Below are experts of layer 3 (counted from 0) of a mixture-of-experts language model. Rows are named gate (a neuron's input weights, with its number), up (a neuron's input weights, with its number), down (a neuron's output weights, with its number) and show model dimensions 192-255. Each number is 200 + 20 x the weight over its row's rms, rounded and kept within 0 to 999.
Before each expert's rows: "comes after" lists some tokens at least twice as common just before its tokens as in all text; "comes before" lists some tokens at least twice as common just after its tokens as in all text. This comes from a sample of Wikipedia text that the model never trained on. Tokens count by the router's weight.

# expert 11
comes after: ",", "ed", " wh", "wh", " announced", " stated"
comes before: " the", " he", " it", " they", " was", " she"
gate0,161,180,206,198,195,219,201,182,206,187,203,210,207,188,219,183,232,170,164,188,198,166,243,196,216,161,185,202,190,229,236,191,172,186,203,233,228,201,187,213,195,168,225,189,218,216,197,195,234,208,186,207,192,201,204,212,224,171,178,196,178,184,180,192
up0,189,179,202,185,164,200,182,187,185,240,179,217,219,201,218,200,233,154,196,197,190,167,162,157,179,189,187,205,189,199,195,218,198,199,207,158,193,204,244,222,226,221,215,187,164,219,224,205,194,190,146,181,221,220,202,193,208,184,195,213,238,218,234,232
down0,163,140,183,226,184,199,200,202,177,244,180,197,245,224,172,224,211,202,218,183,220,199,201,174,219,171,196,171,206,211,219,219,180,216,195,213,248,223,219,189,177,189,206,189,183,246,172,238,209,194,231,205,192,185,179,243,189,213,190,213,171,227,186,254

# expert 15
comes after: " ", " T", " t", " (", "–", "0"
comes before: " |", "–", ".", ";", " |\n", "th"
gate1,182,228,176,175,201,231,228,189,188,189,188,213,241,190,206,219,168,187,181,162,217,173,212,221,217,198,206,159,200,192,199,217,185,186,188,224,206,241,231,194,212,188,243,192,236,193,232,257,218,205,151,229,187,178,180,163,211,213,199,212,217,181,169,182
up1,179,180,196,189,198,200,181,214,221,193,213,218,217,166,203,231,182,197,194,181,240,200,185,209,209,163,212,216,215,178,185,182,194,207,215,178,162,209,183,187,196,208,160,194,213,225,219,192,210,198,193,182,207,187,172,174,194,190,186,189,206,210,203,230
down1,170,184,202,225,182,238,230,180,205,204,212,247,216,178,202,209,212,196,200,203,206,224,175,187,228,203,186,181,183,176,206,171,205,196,188,186,203,192,157,183,214,179,189,223,210,209,215,194,189,224,155,232,220,197,204,229,176,214,231,170,202,146,213,203

# expert 41
comes after: " ", " (", " S", "–", " s", " l"
comes before: "0", "5", "4", "6", "8", "7"
gate1,215,196,220,206,173,213,210,192,232,172,268,198,267,202,184,225,206,194,189,223,185,205,216,194,221,191,196,177,221,180,210,229,187,203,199,207,212,203,238,209,223,205,240,214,215,165,223,210,179,238,186,223,186,205,168,226,210,223,195,179,211,164,197,214
up1,181,185,199,168,199,178,183,189,239,218,210,207,192,162,180,216,216,173,205,196,182,179,199,204,214,227,199,204,173,216,172,175,222,222,245,179,213,225,200,175,227,190,229,167,232,179,180,188,190,212,211,194,209,180,194,196,181,179,174,174,211,205,179,180
down1,225,195,188,217,224,199,205,190,177,214,170,234,211,211,227,187,223,175,193,212,178,180,193,218,198,169,190,170,191,194,219,192,248,211,165,191,220,214,228,186,230,158,212,190,181,185,205,220,198,197,221,195,241,211,223,195,196,214,206,192,169,216,216,172

# expert 29
comes after: " |", ";", " A", " B", " P", ":"
comes before: "0", "1", " |", "2", "3", "4"
gate0,227,213,213,219,204,206,197,212,230,182,185,223,185,218,195,198,226,173,190,185,204,206,229,226,213,214,200,174,206,237,211,182,205,177,238,227,201,219,222,201,197,246,198,217,202,196,218,211,233,175,251,197,188,183,205,189,183,195,194,195,245,186,182,181
up0,200,211,184,182,209,211,212,207,201,181,168,210,199,229,216,171,194,189,186,154,177,234,198,190,204,162,227,199,208,209,173,217,211,194,196,222,211,205,246,190,163,253,197,177,190,199,195,164,171,217,180,200,166,166,162,174,197,209,223,196,212,222,217,208
down0,212,210,167,227,213,197,198,204,191,222,209,144,227,221,172,200,205,202,202,196,213,242,196,183,219,176,226,201,205,210,226,193,202,198,243,207,190,191,198,200,197,206,193,177,185,208,143,211,186,184,191,233,171,211,167,209,226,217,214,228,179,226,206,210

# expert 127
comes after: "1", "0", "2", "3", "4", "5"
comes before: " ", " and", "000", " he", " but", " which"
gate0,194,223,225,199,213,225,172,212,242,166,227,174,203,263,200,188,198,234,148,164,167,205,246,192,203,221,205,203,196,185,202,201,198,181,214,180,214,208,184,203,179,218,218,202,194,233,212,209,242,220,206,183,197,188,195,206,235,187,216,242,213,192,175,196
up0,195,210,197,206,203,180,183,186,194,224,207,179,213,201,217,186,220,180,201,199,175,209,181,191,207,188,234,202,169,200,200,215,203,215,220,192,234,206,223,213,171,219,222,234,199,229,197,251,199,243,196,172,181,190,156,207,225,220,217,197,199,137,200,177
down0,183,173,186,201,197,171,204,193,189,216,199,236,193,208,198,195,213,180,193,210,176,182,206,200,197,178,159,207,201,202,201,194,240,207,184,201,202,191,231,221,165,225,206,192,194,219,168,231,203,186,209,229,169,218,187,177,189,234,193,188,187,252,201,216

# expert 72
comes after: " ", " (", " did", " is", " are", " with"
comes before: " |", ".", "–", " of", ":", "th"
gate0,195,177,234,189,186,184,171,180,171,182,225,226,165,209,173,195,210,225,157,155,172,182,212,236,204,201,200,196,213,206,170,201,224,193,206,208,188,205,204,142,172,196,217,185,191,232,207,192,235,188,201,196,213,154,224,216,192,164,196,207,210,153,175,204
up0,189,226,174,200,200,192,209,180,195,159,207,235,201,212,196,202,192,182,236,200,192,221,229,191,206,209,205,167,155,187,163,256,234,180,198,189,242,210,196,172,192,176,189,215,202,209,193,249,192,208,155,172,174,204,198,187,229,187,233,162,230,197,206,214
down0,195,186,193,240,226,211,185,196,170,234,188,201,218,212,216,230,180,202,203,180,195,212,196,206,165,173,187,238,194,165,209,212,204,206,178,187,224,185,231,177,207,191,187,175,194,180,212,175,188,202,224,192,239,211,197,214,222,204,187,217,206,231,187,220

# expert 79
comes after: " the", " was", " a", " is", " The", " also"
comes before: " in", " as", " by", " to", "ly", " for"
gate0,212,215,195,199,188,215,206,172,224,196,198,212,218,203,192,262,196,216,186,188,207,206,203,197,223,169,205,171,240,252,221,191,228,186,224,223,208,218,212,174,197,172,232,176,231,211,198,180,197,202,211,172,162,199,196,231,201,197,199,203,218,158,220,180
up0,194,211,221,192,217,193,222,197,179,171,170,220,222,223,216,212,210,177,196,196,168,181,164,200,190,206,188,200,171,188,196,205,204,168,221,194,222,192,174,159,155,171,206,215,209,218,236,188,200,198,190,197,221,188,234,195,230,262,194,189,223,195,222,195
down0,212,200,188,206,237,195,207,181,211,210,170,204,209,240,191,205,204,231,215,214,218,207,154,221,202,188,200,223,240,205,207,220,186,190,190,213,198,218,213,203,202,196,200,195,212,222,161,204,148,199,190,162,242,197,171,176,186,211,192,204,175,216,193,190

# expert 55
comes after: " ", " d", " ·", "stit", " Country", " MPC"
comes before: "|", "-", " |", "–", ".", "=="
gate0,209,228,205,172,220,229,204,218,214,190,187,205,182,227,204,230,203,160,152,175,204,205,191,186,231,197,195,196,195,219,209,206,218,195,162,194,183,206,213,167,230,227,245,179,176,214,194,192,238,181,213,208,169,187,250,172,213,196,211,190,212,198,218,203
up0,198,209,212,180,205,183,192,173,197,202,216,213,199,196,202,203,226,186,160,220,182,218,186,199,205,202,217,180,212,203,210,223,165,183,177,175,173,214,221,183,162,203,175,183,166,208,196,197,177,190,188,221,189,233,219,152,161,208,224,208,226,167,227,187
down0,184,197,182,220,221,199,211,210,209,192,198,176,241,194,207,234,157,173,179,179,194,215,214,212,193,188,203,219,205,202,202,185,210,190,176,182,217,184,246,177,199,225,213,178,208,232,213,231,194,174,186,178,211,181,209,221,180,179,174,208,186,205,192,208

# expert 26
comes after: " |\n", "\n", ")\n", ".\n", "==\n", "|---|---|---|---|\n"
comes before: " ", " \"", " S", " L", " B", " A"
gate0,205,204,216,190,213,215,178,218,211,198,233,147,198,227,155,203,193,195,191,217,199,191,213,220,218,199,177,176,154,219,197,201,164,206,198,226,220,201,249,208,195,187,243,189,197,193,191,213,209,171,182,186,200,183,250,192,202,207,232,161,207,205,198,190
up0,199,168,216,200,198,188,192,192,188,188,180,184,191,194,227,177,229,207,191,218,179,195,213,188,186,207,197,235,211,178,204,229,180,191,230,182,190,191,237,197,165,221,246,237,203,198,215,185,167,209,179,182,195,193,222,160,195,197,214,200,248,169,197,224
down0,190,190,186,185,208,211,201,218,210,226,230,172,209,203,172,237,204,205,247,186,244,240,209,199,211,208,168,194,199,167,187,202,193,234,173,222,242,221,254,200,191,214,213,184,212,197,189,204,210,170,238,210,213,183,198,196,191,203,218,207,195,220,185,200

# expert 4
comes after: " to", ",", " and", " was", " New", " served"
comes before: " a", "ed", " well", "s", "ing", " of"
gate0,213,216,226,205,216,214,185,203,200,178,200,198,191,248,172,215,225,238,164,183,189,200,217,189,233,167,200,176,176,196,226,194,209,178,191,225,190,183,170,191,177,188,222,197,230,188,237,191,211,180,184,210,206,203,195,205,196,206,191,181,204,212,194,195
up0,197,183,181,166,181,190,206,190,189,226,181,207,212,180,201,233,259,192,179,230,188,219,176,172,213,190,202,190,205,161,215,216,210,168,203,162,205,243,203,154,199,219,227,196,207,192,235,194,210,203,169,171,202,192,204,220,189,192,219,186,211,217,226,227
down0,227,200,190,213,196,186,193,247,167,212,197,184,231,196,184,224,215,224,228,198,236,218,199,222,182,186,178,216,197,211,201,196,198,202,191,190,218,215,223,198,159,202,180,203,161,211,193,219,178,155,201,194,186,218,174,220,199,228,182,200,198,221,207,208

# expert 62
comes after: ".", "9", "–", "8", "6", "7"
comes before: " |", "0", " |\n", "%", "°N", ")"
gate0,175,192,226,206,184,195,212,194,208,153,231,197,186,220,167,184,200,223,165,176,207,202,185,208,208,217,204,194,202,179,207,214,229,202,208,187,230,182,197,213,189,183,206,183,202,202,187,198,223,229,185,168,210,202,207,222,184,188,192,197,249,181,186,236
up0,187,210,175,177,235,234,228,199,195,208,216,157,195,188,242,164,205,202,172,200,177,209,195,177,236,214,215,219,193,206,152,225,182,187,175,197,193,222,229,211,184,243,242,205,205,220,179,174,193,215,169,200,172,170,233,210,170,189,195,174,225,196,206,184
down0,193,207,189,218,211,199,187,198,192,227,201,176,205,208,148,203,176,205,197,196,223,181,175,216,184,162,211,175,174,207,192,217,184,198,213,199,230,223,253,180,182,222,175,181,196,208,184,211,177,224,238,198,190,210,197,209,201,200,198,162,208,224,215,169

# expert 61
comes after: " ", " on", "In", " in", "–", " On"
comes before: " ", ",", " to", " –", ".\n\n", "erv"
gate0,201,197,222,189,207,209,175,162,215,211,197,196,184,199,193,219,215,193,182,185,212,209,180,186,208,215,202,193,198,229,172,221,236,177,188,224,179,195,211,181,188,236,220,209,177,189,172,158,196,198,263,205,204,179,219,262,190,192,181,214,183,214,208,197
up0,219,190,191,189,201,153,219,187,178,211,180,215,198,224,244,206,222,208,193,189,152,193,188,181,180,216,194,186,189,201,197,179,250,180,217,201,186,182,231,172,202,231,193,232,180,202,201,217,165,183,178,190,233,166,215,203,214,221,167,216,208,199,222,210
down0,202,168,217,217,233,193,169,211,182,195,203,179,213,255,195,246,187,210,227,162,218,194,199,221,230,207,192,213,215,196,201,191,203,231,201,234,199,195,218,215,157,196,216,215,181,178,203,231,187,169,216,200,228,185,138,210,223,199,192,194,187,242,190,203

# expert 87
comes after: ")", "0", "1", "%", "2", "3"
comes before: " ", " —", " N", " \"", " S", " Yes"
gate0,209,203,216,176,183,216,208,167,213,175,213,185,190,214,182,214,192,250,176,189,193,212,200,195,219,165,227,202,225,216,202,215,243,172,179,269,185,207,239,199,182,149,218,221,228,235,187,212,226,181,205,198,178,155,205,219,176,190,187,242,242,192,191,202
up0,236,208,231,225,214,159,173,218,185,212,212,182,218,223,200,205,199,195,189,191,210,179,213,201,218,205,193,187,213,209,191,213,186,200,216,195,210,186,204,180,199,220,202,198,216,175,202,195,196,212,188,201,204,168,216,206,193,169,242,185,193,220,219,183
down0,193,195,166,195,215,207,184,186,194,185,233,194,207,207,140,220,168,173,189,217,199,203,182,209,196,195,203,214,229,181,198,206,205,186,187,204,201,195,223,179,163,236,187,177,222,240,224,184,167,188,223,184,209,199,190,188,217,218,209,173,197,211,180,197

# expert 114
comes after: " |", "|", " in", ",", ":", " the"
comes before: "201", "200", "1", "202", "2", "199"
gate0,182,190,202,188,204,199,175,180,227,206,201,228,196,228,200,219,226,211,171,199,216,200,232,199,169,198,218,174,221,196,181,204,232,203,206,231,190,228,207,236,195,198,206,212,205,215,187,184,207,178,203,209,220,209,216,199,192,202,182,214,207,205,181,182
up0,178,211,184,187,221,193,205,197,182,221,210,169,226,241,220,203,185,205,186,207,192,186,193,189,236,208,178,211,201,178,195,207,186,181,204,215,198,211,195,179,156,206,229,210,218,217,205,209,224,207,165,218,180,161,210,207,170,238,163,209,249,197,233,161
down0,212,158,185,210,232,216,193,219,241,213,199,178,251,225,176,218,173,208,202,171,219,208,235,210,170,164,222,193,210,230,235,168,194,196,185,187,195,195,209,196,189,209,215,221,174,179,178,217,190,190,232,197,170,163,213,211,217,204,204,194,206,230,207,204

# expert 49
comes after: "201", "200", "202", "199", "198", "–"
comes before: " |", "–", ",", ")\n", ")", "."
gate0,175,197,189,177,156,226,196,206,223,215,193,237,184,190,215,217,150,207,174,185,217,209,216,229,217,215,165,206,175,242,177,204,227,197,215,175,209,219,205,185,182,179,185,218,176,211,197,211,242,193,198,208,192,223,187,208,183,201,184,180,255,215,180,184
up0,219,162,211,195,202,198,227,165,190,190,200,169,188,153,229,218,197,177,188,227,161,205,193,218,213,180,224,193,185,206,190,218,218,213,193,206,200,216,214,191,167,234,202,222,206,208,199,193,186,219,169,192,187,192,213,173,188,175,216,158,202,185,209,187
down0,204,191,206,172,199,180,219,208,174,191,202,146,166,196,179,231,216,185,199,198,198,211,191,204,226,208,186,234,225,193,165,234,190,188,198,193,173,189,188,205,186,198,210,191,190,207,172,217,169,189,204,206,192,194,169,183,191,202,211,159,183,238,204,210

# expert 44
comes after: " ", "–", " (", "17", "16", "\""
comes before: "0", "8", "9", "7", "5", "6"
gate1,202,210,163,207,217,207,226,170,208,194,220,173,234,208,202,228,190,189,211,199,163,189,217,210,191,176,241,171,202,213,210,234,187,197,169,233,211,184,242,180,216,189,218,161,185,205,204,224,190,183,191,215,211,204,218,224,219,190,242,179,202,197,185,191
up1,201,186,209,170,195,237,205,219,225,176,198,174,222,208,205,223,266,211,181,174,168,169,232,193,205,213,209,222,197,250,203,212,201,205,189,188,197,233,224,185,212,223,217,177,222,200,214,194,198,209,181,190,215,205,181,193,185,211,188,168,208,198,178,190
down1,213,183,196,219,223,201,224,189,205,191,192,236,211,223,208,185,209,187,209,188,181,215,186,203,196,140,210,166,179,230,228,195,205,198,183,217,212,186,204,193,199,213,231,196,204,188,193,216,180,205,192,258,185,181,166,213,225,231,217,202,182,177,200,220

# expert 30
comes after: " |", ";", "|", ":", "°N", " /"
comes before: "0", "1", "2", " |", "3", "4"
gate0,190,198,205,206,212,196,196,211,213,173,203,207,214,159,202,200,189,211,197,176,166,187,193,236,199,202,190,170,194,205,210,215,204,179,225,221,193,228,182,217,203,204,242,211,199,185,167,212,215,196,233,180,201,217,177,196,232,180,211,177,240,208,200,184
up0,211,204,182,243,224,214,222,190,156,178,205,195,210,208,184,206,223,194,237,155,155,243,212,208,200,172,253,172,210,205,205,209,198,206,207,179,236,195,231,175,201,191,201,215,189,236,214,217,161,206,163,213,190,204,213,184,213,189,229,192,209,190,180,195
down0,195,213,199,236,228,228,195,211,169,228,184,182,220,222,185,225,198,178,172,193,239,217,210,182,223,150,183,205,185,182,197,176,194,186,223,186,223,172,209,198,163,212,208,173,208,199,195,222,202,199,191,193,165,208,196,220,234,186,214,198,167,234,185,178

# expert 54
comes after: " ", ".", ",", "–", ":", "°"
comes before: " |", ".", "%", " |\n", ",", "–"
gate0,176,189,196,194,194,209,208,204,205,185,199,192,163,207,204,174,197,209,152,153,214,198,249,234,204,205,220,180,195,231,175,180,210,186,220,203,189,195,190,203,174,154,227,182,212,244,197,193,231,226,187,180,206,186,220,198,182,190,154,232,250,183,155,172
up0,214,207,200,236,216,234,222,184,199,207,190,227,206,203,190,168,210,181,155,200,212,208,171,224,221,193,208,195,191,228,204,219,192,188,246,168,203,202,196,216,202,199,207,194,186,209,205,187,197,185,167,219,204,209,199,176,172,223,201,179,217,186,186,175
down0,200,191,175,221,247,209,199,224,195,217,210,190,215,215,192,200,188,199,198,199,217,200,201,178,156,205,237,197,183,196,186,214,211,176,179,233,205,207,243,201,179,203,212,184,183,174,186,206,177,200,205,188,227,210,203,198,208,209,217,228,205,188,185,181

# expert 57
comes after: "–", " ", " A", " N", "R", " G"
comes before: " |", " |\n", ";", "–", ")", "N"
gate0,196,208,194,190,206,220,177,206,176,194,208,180,202,217,192,230,200,210,208,189,204,171,211,223,240,193,223,191,218,215,179,217,216,208,218,198,213,183,210,215,191,199,251,206,197,201,187,222,245,176,215,201,213,201,184,246,157,206,194,212,203,192,176,205
up0,204,196,171,209,230,175,188,190,190,192,209,202,254,168,186,191,215,220,206,191,192,197,180,161,203,208,206,175,185,207,178,237,220,199,187,200,213,230,180,172,187,184,220,197,183,233,203,203,205,194,214,178,212,210,174,161,184,191,238,192,205,201,222,224
down0,192,185,211,215,186,200,201,201,202,221,233,220,194,207,175,226,188,169,187,165,217,211,226,223,203,197,203,190,201,165,207,201,209,200,206,186,199,179,235,211,202,219,209,196,172,224,200,229,191,182,211,201,211,227,203,232,245,205,197,174,198,253,193,207

# expert 111
comes after: ",", " June", " December", " January", " March", " February"
comes before: "201", "200", "202", "199", "198", "197"
gate0,198,185,209,194,218,197,224,191,238,183,177,178,214,200,193,217,219,208,176,194,223,199,222,195,206,207,199,193,161,175,241,189,213,197,213,226,217,219,201,218,225,207,180,206,176,201,203,184,216,177,223,190,191,214,234,214,196,163,218,205,219,192,193,205
up0,199,199,209,230,195,214,227,196,239,194,193,213,203,199,193,226,211,213,211,207,155,219,213,215,247,215,195,159,221,178,221,207,196,201,199,210,239,245,182,165,175,230,244,200,172,220,211,217,196,184,184,205,207,171,182,189,226,182,227,203,225,173,199,220
down0,213,227,203,220,221,181,190,158,195,226,197,181,196,237,161,197,210,195,211,196,218,223,189,199,187,195,204,206,180,215,202,213,243,174,181,202,210,194,227,209,224,197,180,196,231,202,185,208,203,185,189,213,263,168,176,225,231,201,175,196,198,215,219,182

# expert 9
comes after: " |\n", "\n\n", " known", " at", "ed", " was"
comes before: " the", " ", " a", " \"", ":", " B"
gate0,181,173,164,170,228,200,175,183,230,185,202,238,196,237,164,202,192,201,147,186,182,212,215,200,203,194,181,186,160,193,190,232,180,194,193,216,201,220,205,210,163,181,197,176,211,178,182,226,234,192,193,209,202,184,203,197,186,223,198,181,196,171,186,174
up0,197,200,192,213,153,202,223,194,200,203,186,204,212,192,193,185,195,229,207,206,238,191,203,204,183,205,196,191,175,189,173,202,176,184,223,205,196,206,202,210,196,222,194,205,188,198,206,218,161,235,179,199,176,175,224,165,187,243,189,159,244,195,232,207
down0,199,188,202,240,214,176,199,175,181,204,186,191,233,191,174,202,191,182,200,177,213,216,206,224,187,168,164,201,207,182,179,190,193,216,142,216,241,167,228,190,145,190,166,193,177,203,201,183,212,200,181,187,202,196,187,213,191,223,190,174,181,224,187,200